{"norm": "rmsnorm", "norm_eps": 1e-06, "grad_clip": 1.0}
Below are experts of layer 10 (counted from 0) of a mixture-of-experts language model. Rows are named gate (a neuron's input weights, with its number), up (a neuron's input weights, with its number) and show model dimensions 0-127. Each number is 128 + 24 x the weight over its row's rms, rounded and kept within 0 to 255. Numbers have three digits each.
Before each expert's rows: a language model's description of what the expert responds to. This comes from a sample of Wikipedia text that the model never trained on.

# expert 11
Personal name completions. Common first names like William, John, and final pieces completing personal names, places and institutions, such as town, ian, University.
gate17:155144135172145102097157138142118091175078075119145125104134120119155163105135161166136131173138169109154144141122128165079110115128099137075114151104156125115153178130128130109113125145136112142134107133101164120112163168113108141093137130165105138172150150098129110142138123120130163181100165121114146143130130152120067128110125097139133127102153135097148124117104123146157141126107
up17:151123114147125100126071113133124111158127096137126132090153085139121130095174127132144104159126118131089142134109121151109106110135088109099144132084148138115146162109109136157115148088168078156136135115054135144118090157120157100097147143117082143127136126089138102126153096137116166140109135136096167129113142138107107135105112084162168171111149115121132155109133129129079115123103

# expert 6
Verbs and linking prepositions. Auxiliaries, main verbs and prepositions after a subject or noun in running prose, such as was, is, with, by, been.
gate0:127136091098107161148123125138114142122119111136155138126171128069104200125109119163110121141100137171159138148115137126149134116134100145162150132160161146082121195166139159156148091145131151162180124179132126123161141154122142111134169132148133136103159129135121128093129160143149091129102143149116119130147139119103119116098116163115150125147145116103147098150176130117153159101104
up0:094112098130114121127105127166147109137118140122136087116166131102104157134126097170132130164118165121135087121112166159122110058126077116117149132127164112075137149154151140171129145138119122144159096179087102105133147116155123104136136143133097128116187204148139126088144152103122143129099128137160120157119122098116100121130109141123149133152142130134121121138131108110157160126085

# expert 1
Word-initial lowercase fragments. First lowercase piece of a longer split word, often a Latin prefix, such as dis, comp, app, exp, dep.
gate17:134157115134165171159083130102113174100142142140122088142130154136142132157154155146115130179095121136158098114117112114147084150127102107064127110149092083134148158171102172153142145153134138118147086132132102129146105119119143144117166126103105109111126124110087121129146133130191121138121083159166118123155123102114161117112088118144115139121122136103133156131104091133094127158107
up17:180148107120122177134089114092126104138144145092116142162147108144111126164153103110105153138100102115126126121114154139139113144132117132139155135166123082162127157135160106139158113112120152115152110112126124095144135123115134144148117128105153147120125116101098146150150097077129091122116114166132126120153164121113166159110127170128111096108141179109119169141169068094116123192083

# expert 3
Line breaks and brackets. Line breaks, opening parentheses, hyphens in compounds, opening quotes and markup symbols like { _ ^ in tables and math.
gate0:126129158098127102095167084100124086146125140137112122095146128125125155151112121058099163117141125136108094133128122112184163153134139137143113144133138133099105116106140148141091129150128103129091088094118130117112158127095147132094138094158189124167156108119150111104132117121110130175102119131137142112118166143114084157119137128186111115129116169135115152105136098126110167138181
up0:144102142126136102099165106106128079122140135155151137144131121128139123141111089085060158134142133142110138147126164109188148119154139116131114151138126130099124135094140112140109142145163110128098156115122116119092153153095178143136107096128173120156160121120131106118145120117098179184105126141141103101145169143134107152116155092151086122117113178126125133079128094125121166120168

# expert 10
Sentence-ending periods and units. Sentence-final periods, closing parentheses and quotes, plus unit symbols and decimals in measurements, such as km, kg, %.
gate0:116112141108121114123123158086142154168127123107139124131122091137118151151116129133121120120136111102128105100117180133157159130115135078110101168099130114128143136149143098127169171176161143115143139153101126149134120174193137102124140157111109082110125179137122153094121118139192128119137139116119125165064160100103117113126103149106123137165141137122158138134079119148130126145176
up0:127088146145148093146131156123133147135119137137152148124117121118125127150123143123121085079125129088128097101127173141173185126120111105132102151137140113113111119140170111118158166151166144150121141144121121147180111168179156096089133161121115069128100134131121128120106102132183164115124109072093140143065150103126117123115119139128136145141139136102142118113063127144145118134139

# expert 7
Capitalized name onsets. First piece of a name or foreign word, often a capital or consonant cluster after a hyphen, like Jean-P, Th, Q, Kh.
gate17:134127127120124110126146096149114153129110091173122123160101145191174157116146167124128138130148104123102077111149144125168145130144141143117111151138115162122118128108148142143144125145151118127114090109061163096108123154133180167138155145155091138159137156134175157210100099154134116094121121137156096114147125119118137128141135115128129102140101143091129121080126121134151095110137
up17:109131141169112113098156124122135109145085136145119108091143156115130088144144138137135111099123128126105098127148145115160145165164162077107107149122109135122105159134135133090114120129127110124106113190062134141090127136151181141123108143119137111141154149138141095140147153158126163109112109170133093054109167148127093129123131108082113097108104149144136130097126099161107103102143

# expert 2
Commas and list separators. Commas, semicolons, and, dashes and table pipe separators between items, including country codes like ITA, ESP in sports tables.
gate0:116152127133150125164116064176153129125137101108072169118116151122126122103109096119154099146129123156146114157136129146163176103146156130172110147193109146100128147155167169140178156114139128097122137134100102116117101128127139111148102127115118101158104122126108123150124117155130151134124170131141102101151161126105144156084117098171132150140167154087102106135153108147146138120139
up0:119163120129154094124136109128153080112141141117098138140123133170109161100113096161131096137127137124118120143143113133128157108161154140105131127123135121130106172141125162147190137140119114058100142121152181152128154141158106113146132134094158095153172134092114122118121106139119179090138144133106104142152109160099139146077088090146121129126158137103106130071130118150155147171135

# expert 0
Determiners before nouns. Articles, possessives and determiners opening a noun phrase, often after of or in, such as the, a, its, their, first.
gate0:139109111117145103112125130121088164145108138112144121108154157147140099106131121116114096107161207142081121093099136126109115116138135151119167160127145102117125151094157135094135120089132126151111186151128196110144117128089130190147149134165143125142147135134114140126158140113110128106123099097151095099117130119087138164095106118141162119124130092152092133150099166144134158141154
up0:166117098132135139126152178118113145132168148139159138106145122160153103117149139138090118185146100149099146133118117117140135104144143158132101140126116159137175127109077143132168140097097157133080138090124143103150147105101125125150133150160157134163106134106131148141165149096113171103093121150106082098137123149063104192111136137120153103148130154151107117137103146112134125122149

# expert 8
Pronouns and name-middle syllables. Subject pronouns he, she, who, possessive apostrophes after names, and middle syllables of foreign names and words, like iri, ti.
gate0:155143103151082143125142142106114132138153124131110103110126157117112168112118104140137125140091159122123162134082144152079154117116167105091138145113137146151139164124121092119114142124111109122124116143099130188122076074136139141147136112119187109152100133123082138116128144101143120171127138078115067172135109148116151108119094129145070163121116135134151103115139087109126112114117
up0:142120107187090146145187139108106104165135171154117146085129125114136164136108143138155122120108136127134172122105125176113130165123128108097129164129124101147148164089129134084129114112110106126133111144096145152128113123113125142130184103093139107137140154103096134112081127106094155157128106136126068147106092149145147119116098111103072111102131143185138132137137130105115119122155

# expert 5
Section heading markup. Equals signs of wiki section headings, heading words like History, Career, See, and table header pipes.
gate0:136173159110079118174146176179114140126127109131119086140114138122130101090116112116134136141157125135124072144112146139085132196122137093136134122114155144150154138119089132061126112124082144088109143150086134109130115120138132143131126154102121149130154106151124146138123132132105104135129162104118168141151162126157105156161111131101180121131122140143165134112063137113122109124120
up0:125117126139125081158127129130137135125094140109118143117124119173129125117126132118178095135129148154112112124108140112103106138110151092124141120159124165097175134154085138116123148107117121119127168098112145082136139085150130132165125172133081145106149176178127134125090158121122146097141123124146117115110111120130109107119055120137147154140141109130104149126067048112142144097164

# expert 4
Numbers and in/of. Numerals in measurements, scores, tables and dates, such as 10 cm or 20–27, plus the prepositions in and of.
gate0:111126146127115096125111114160118178086138104117155132120122133088134129119137148097134169130126136119089107102177106128184118107138128131141132115115125119160094110131094113154136132177143090138097147150109111123113145146122106153128103147129124174159137204168150148128142123120133165146123141081139121119130137103102121090191114111169096124098092162102134162147102129137139171107147
up0:123151145114138100122103143184137155141185150097117136106119125106128127138092133086168173127117128130087133128168125122214120122120147126173120068134076147174128115130128138151117137177114107131126129138088139124088153139103139116131148132123059165158146138142129096117160125141110122140107143111122128124165129113102107102145112140145096117106122148133154141147115107153152114104112

# expert 9
Word-final suffixes and past verbs. Endings completing words, such as ed, s, ing, and past-tense verbs like moved, returned, located, died.
gate0:162154106130115179121119142110135120117122157141097141173128159120157128138104138098129124145124119182171140120115171071142136171119107145097154125121136145095090152115104165121139112122141164160121094135150130115114118119100132168084160118143111134106114101160176117125159145145141119098168096119135116163125115146159086116091139130164102114169123130119187139132104111155112159096128
up0:187149105154107150101114142142140153101123135131113156147126131109134119126156146117139148145123143187112096119099155090167119129101133134122160138142169140103120117115112106145163162115132117118121102159153093092127105139088139151091172120112127149086115114170126131147128094123173149101171134160140132090157134184099142166132114150159115091173119158112157140155150102143116157122144